Experts of a small language model: width 192, 3460 steps.
Below are experts of layer 5 (counted from 0) of a mixture-of-experts language model. Rows are named router (the router's row for the expert), gate (a neuron's input weights, with its number), up (a neuron's input weights, with its number) and show model dimensions 0-191. Each number is 128 + 32 x the weight over its row's rms, rounded and kept within 0 to 255.
After each expert's rows: a language model's description of what the expert responds to. This comes from a sample of Wikipedia text that the model never trained on.

# expert 42
router [164 105 141 122 127 172 106  96  94  95 161 146 153 169 101 108  91 134 131  87 121  91 145  80 150  77 167 109 112 143 129 178 145 150 102 130 168 138 108 149 103  60 175  95  74 155  95 107 133  85 144 171 145 108 115 182 126 162 145  95 153 140 159 115 168 140 152 168  94 134 124 106 142 121  87  89  81 114  62 164 130 171  81 112 169 150 112 132  96 127 124  92 151 113 114  88 165 139 142 108 176 176  93  75  75  82 103 173 165  68 106 145 135  79 136 188  99 169 186 141 162 123 159 139 153  95 146 147 155 167  88  70 137 123 172 151 177 162 178 129  97  65 151 106 137 152 153  97 129  88  65 157 142 113 182 166 152 136 156 158 145 178 169 119 174 151 124  89 100  88 146 145 148  95 148  77 116 140 107  78  99  90  88 140 114 164 167 158  94 103 130 179]
gate0 [162  91 159 136 144 236 102  56 169 131 171 150 190 121 158  97 108  77 161 134 111  82  91  67 170 192 149 116 129 117 160 162 170 105  41 134 146 105 130 136  89  99  65  96 113 115 114 152 122  84  92 146 120 141  67 130  76 135 118 106 174  94 138 127 103  77 144 172 147 131 126 135 111  73 173  90 147 110 117 114 120  83 165 164  58 143 152 134 128 115 101 192 149  78 162 132 107 124 171  52 156 156  96 112 134 135 151 133 123 128 137 178 175 130 145 135 104 108  92  95 134 129 123  93 137 164 155 133 104 100 102 135 131  95  51 162 131 109 152 146 129 110 157 129 143 173 172  88 140 148 118  86 126 118  95  98 106 108 140 125 141 105 163 169 167 110 121 109 156  72  96 141 134 135  82  97  98 137 111 110 182 136 137 115 113 175 118  93 159 156 164  59]
up0 [134 149 158 130 129 225 120  84 182 136  85 170 111 156 113 117  51  83 114 126 173 156 130 110 134 162 123  97  92 147 175 125 162  55  83  81 173 149  83 170  93 121 177  94 114 119 122 101 197 131 114 125  70 135  97  90  55 130 153 117  80 112 134 128 143 128 119 132 118 130 111  82 141 108 155  98  93 157 141  65 134 147 208 146 115 135 158 143 115 159  92 153 210 142 133 147 107  92 116 153 111 130 110 133 112 136 158 127 109 122 149 142 128 108 150 145 106 107  68  87 156 143 159 125 112 121 150 137 129 182 140 105 112 121  51 110  62  68 113 130  82 104 141  63 144 140 196 117 133 162 141  96 135 107 104 123 114 163 179  83 154 139 118 134 168 103 174 108 142 170  82 167 140 142 148 143  68 126 120 137 175 136 127 135 159 154 145 180 170 138  95 191]
What it handles: Sentence-final periods, plural endings. Sentence-ending periods and line breaks, closing quote-periods, and plural noun endings such as landowners, offices, studies, interview.

# expert 56
router [161 103 146 119 134 183 101 105  96  81 160 142 155 152  93 113  82 144 112  83 122 107 149  76 141  87 162 100 112 149 114 184 155 153  94 128 173 153 117 154 108  66 162  87  89 176  95 122 133  78 151 158 157 102 101 166 129 185 151 105 134 138 139 105 168 140 163 171  99 132 121  91 125 138  98  90  88 107  82 160 135 168  90 112 158 167 109 142  84 119 131  85 124 108 108  89 166 146 143  96 181 160  90  90  87  94  91 165 168  69 110 147 125  84 151 186  91 169 181 133 166 128 159 142 156 100 154 164 166 160 100  80 131 122 167 163 170 168 180 132 105  68 153 102 134 173 156  93 134 106  79 174 143 113 183 189 166 127 157 159 148 176 153 108 159 147 113  87  99  79 153 139 132 106 137  85 120 143  99  90  97  98  69 147 107 165 157 174  90  94 129 170]
gate1 [137 128  87 191 136 154 140 137  99 172 178 158 120  86  71 160  92 143  91 133 105 162 115  81 190 151 148 100 200 140 149 157 163 115 141 107 165 155 108 124 166 169 115 110  25 170 150 139  92 125 138 148 146 163 110 123 100  37 163 118 131 103 155  88 137  75 135 136 117 147  83 160  75 134 105 116 101 115 112  81 103 148 120 141  65 137 186 177 151 112 123 113 104  63 127 140  99  88 120 158 128  97 115 190 105 105 132 135 153 129 135 121 126  96 115 116 139 108 140  90 137 164 147 154 104 176 126  96  62 142 130  93 109 115 118  98 144 137  94 140 155 123 113 125  90 146 142  23 172 147 113 127 119 152 153 162 144 123 131 137 190 188 145 135 135 109  23 121 122  73 124 145 200 142 143 137 160  89 123 113 168 124 166 117 118 135 149 141 179  91 136 175]
up1 [156 130 156 159 140 130  95 114 132 150 105  47 168 106 110 130 169 117  87 161 180 208  63 108 117 129 129  86 169 194 125 130 118  54 138 111 129 126  90 116 113 124 130 126 107 143 149 132 112 124 105 223 186 114 124 125 139 136 151 164  90 106 111 145 139 103 138  92 127 156 127 159 131 136  91 121 147 117 105 113 143 133  88  77  93 159 182 172 106 184  90 155 117  61 100 158 129  95 119 113 156 187 139 153 142  92 178 147 217  97 138 176 156 121 117 146 167  73 104 150 119  62 136 169 127 130 109 117 104 181 124 107 148 107 142 121 143  94 138  92 110 113 104 126  91 150 120 145 168 162  96 172 147 112 123 135  66 155 111  94 210 159 106  76  68 110 138  99  76  77 128 111 104 118  98 121 161 128 141 150  92 126 198  83  95 105 148 119 162 156 126  70]
What it handles: Row ends and ordinals. Line breaks and pipes ending table rows, ordinals like first, third, and verb endings after word stems, such as absor-bs, st-alling.

# expert 16
router [161 117 148 110 134 161  97  99 106  78 170 136 167 157 109 117  88 139 135 107 121  91 154  83 146  83 162 112 115 129 140 185 143 143 107 118 169 140  97 152 126  60 176  91  86 162  93 108 132  92 150 171 183 108 108 166 129 173 150 100 150 118 153 104 163 138 151 164 119 138 127  79 128 120  90  87  97 106  85 152 148 152  98 105 158 157 106 158  92 134 126  81 134 104 118  88 166 144 138 105 175 172  98  80  88  78 103 149 153  84 102 142 141  76 145 183  76 163 177 131 166 120 140 153 158 101 130 151 149 173  85  88 132 120 173 169 196 166 180 148  86  73 144 104 135 149 165  75 134 100  74 158 134  96 166 198 165 139 159 165 159 180 170 107 157 129 119 103  97  90 136 134 133 104 152  85 107 146 110  89  92  98  57 152  86 162 170 157  82 101 108 181]
gate0 [128 142 118 103 161 134 107  81  99 125 144 207 181 119 190 141 119 127 108 143 142  98 169  44 134  86 133 126 135 110  91 131  95 163  93 151 114 116 125 173 120 123 158 127 134 111  75  86  74 150 134 156 139  72 181 161 127  95 157 105 125 143  96 145 103 139 142  72  83 143 147  64 165 176 142 104 182 160  49 132 114 171  88  97  94 131  63 120 137 152 133 152  95 106 157 106 142 104 138 120 158 131  86 171 100 150 129 139  97 124 117 160 135 127 113 120 133 130 149  90  93 162 113 103  46 140  66 136 176 110  99 115  69 207 147 113 190 123 137 126 180 186  69 121  67 104 143 113  82 109 164 114 102 121 106  96 112 156 129 170 144 191 141  96 109 138 163 115 122 144 125 128 107 123 162 100 115 120 119 152 130 138 133  74  41 104  65 127 151 115 119 183]
up0 [110 160 117  84  66 100  67 147  78 121  77  90 106 103 138  93  96 133 113 126 124 115 116 106 125 109 153 151 114 137 179 138 135 161 104 139  85 166 180 138 151  98 148 105 120 148 107 118 128 131 141 151  93 115 116 126 138 117  86  80 115 141  91 169  61  94  92 159 152 121 139  87 157 126 164 163 136 105 121 109 181 130 130 157 143  82 182 173  86 111 137 172 130 124 122 138 150 155 142 139 134 158 147 105 115 150 150 100 134 142  95 110 147 176 185 139 149 115  71 159  77 130 162  75 123  55  84 113 151 105 135  78 188 199 124 144 132 127  42 110 181 154 139 133 139 188 169  95 120  84 115 197 129 127 160 110 150 117 100 170 131 137  91 138 145  80 229 163 142  98  68 169  77 212 103 132 184 166 137  99 133 142  77  96 110 100 117 124 135 123  91 121]
What it handles: Mixed names and terms. Word endings and name pieces in sports tables and lists, such as Cartag-ena, Mc-Neese, Panch-enko, and nouns like deal, team, Party.

# expert 27
router [156 100 130 129 146 182  99 111  89  81 167 137 158 160  99 120  92 119 136  87 123 106 150  69 136  92 172 113 123 153 136 167 137 151 109 144 159 134 110 162 118  80 158  96  92 180  81  97 129  78 155 162 175 107 119 178 137 181 150  94 145 139 161 106 154 134 159 158 103 143 122  90 133 116  89  90 102 117  86 157 144 156  89 103 163 154 110 141  87 120 116  93 147 115 112  92 154 146 148 105 178 162  94  97  93  72  86 158 147  58 105 149 165  71 146 176  87 166 181 146 157 126 150 138 158  88 146 145 163 160  81  87 127 127 173 165 176 162 163 134  88  53 150  99 130 168 149  84 129  79  73 160 145 105 193 189 158 139 165 155 153 169 162 119 163 155 119  95  92  85 153 135 132  98 134  88 110 146 103  86  89  91  74 153 114 167 163 155  88  91 123 176]
gate0 [165 138 131 137 118 109 127 110  97  65 184 103 142 101  96 148 151  84 128 136 151 129 165 125 169 132 173 137 185 103 152 143  68 168 160 170 117 139 139 110  90  76 134  70 177 128 114 123 152 187 136 148 157 165 100  83 147 169 121 125 134 170  86 116  82 125 114 124 112 140 152 143  87 109  79 118  57 198 139 147 133 121 167 152 149 137 141 129  74 180 131 133 159 120 140 159 126  72  89 102 158 116  95 121 166  86  31 155 140 104  80 132 112 118 144 136 101 124 159 143 122 127 106 167 146 105 157 174 103 157 133 148  69  57 162 107 103 101 159 147 105  60  80  87 126 153 128 143 120 151 129 145 100 104 165 149 149 112 151 167 133 191 155 155 164 149 136 163 168 106 122 186 164 126 119 114 121  76 141 124 205 190 171 100 140 131 210  86  88 142 104  96]
up0 [ 98 140  89 131  97  79  84  99 103 134 152  74 129 181  93 146 102 165 126 207 113  93 113 109 140 167 126 103  92  80 135 115 150  91 159  81 191 128 120 103 119 138 124  80 163  98 104 124 169 104 163 147 131 127 140 129 152 116  92 160 102 115 145 111 149  81  93 107 201 165  64  99 184  82 133 143 121 106 125  97 145 185  72 105 169 173 202 138 186  65 116 116 118 137 162  89 183 161  98 161 184 121 112 160 118  89 124 111 145  68 110  95 121 139 132  98 110 120  74 133 114 127 105  69 129  59 159  75 146 147  88 113 163 131 144 126 200  80 150 122 117 115 142 108 122 102 104 141 178 120 143 155 162 135 151 103 149 127 126 130 109 118 103 176 148 149 155 139  86 160 135 121 160 150 212 162  78 177 100 151 117  75 136 113  93 161 174 119 141 169 140 110]
What it handles: Determiners before nouns. Sentence-initial The, the, such, every and modals like could or would; also bytes of Georgian and Japanese script.

# expert 41
router [156 102 146 110 142 173 115 108 110  85 175 136 158 162  99 117  85 126 119 102 137  94 156  85 149  85 164 107 122 153 138 168 143 153  98 115 167 136 112 143 123  66 162 103  90 164  93 104 128  80 151 171 171 104 111 183 121 154 132  92 141 151 156 110 150 135 157 159 109 157 124  81 140 114  96  77 108 114  73 168 140 156  95 121 153 153 111 142  94 114 118  95 124 112 118  82 160 142 141 107 171 172  91  63  89  84  97 144 142  77 107 138 130  79 134 191  82 171 192 143 177 121 145 129 153  86 158 150 160 164  76  66 128 124 164 149 167 184 186 145 100  63 156 102 143 170 161  86 129  98  62 161 150 111 178 174 162 143 163 156 150 177 167 114 155 145 123 106 102  89 129 140 130 104 154  95  92 157 104  81  81  86  62 150  88 166 156 150  83 109 120 172]
gate1 [216 100 110 159 162  53 154 126 110 109 116 127 152 114 185 141 105 100  85  52 144 109 118  95  95 127  89 130 103 111 143 135 199 113 127 116  86 146 138  61 154 125 150 106  96 141 103 124  53 154 138 103 175 172 124 153 118 135 148 113 132 146  34 156  74 114 153 159 134 136 163 165 105 103 163 157 142 116 135 143 110 113 118  77 106 135 176 109 153 119  86  73 105 167 145  56 142 138  79 131 129 124 134 143 133 159  86 129 125 129 114 140 103 102 183 139 117  95 179 187  94 122 191 109 158 164 147 136  92 147 108 150 116 167 104  91 124 105  93  96  93 142 105 150 102 128  98  62 142 156 130 140 150 146 121 136 140 161 134 167 103 174 106 136 199 130 182 137 104 133  65  99 182 160 135 129 139 115 112  67  82 114 144 134 209 102 110  94 183  86 112 165]
up1 [139 182 140 117  86 109 141 142 138 137 106 113 120 153 144 171 139 109  99 168 150 150  96 137  76 196 178 199 146 177  98  99 119 143  81 143  76 131 167  92  77 179  46 111 123  65 115 131 106 144 184 137 156 121 146  94 165 114 112 163 169  57 135 114  83 181 152 174  74  97  97  59 148 128 122 150 104 116 115  78 100 136 154 152 157 143 158 115 150 125 144 120  68  75 170 131 136 145 133  93 199 100 167 107  83 136 103 219 101 139 104 146 147 103 166 131 105 145 119  93  88 126  84 137 127 130 113 146 104 139  76 208 156 118 155 157 150 213  99  94 126 127 119 143 104 102 135 134 136 109 109 119  70 113 144 131  95 113  74 114  91 109 165 109 118 172 165 125  70 143 179 132 158 136 128 108 155 100 128 149 100  81 155 119 111 126 130 102 134  85 139 129]
What it handles: Line breaks, time periods. Line breaks in lists and infoboxes, period and time after a, season and league in sports text, and name-start pieces.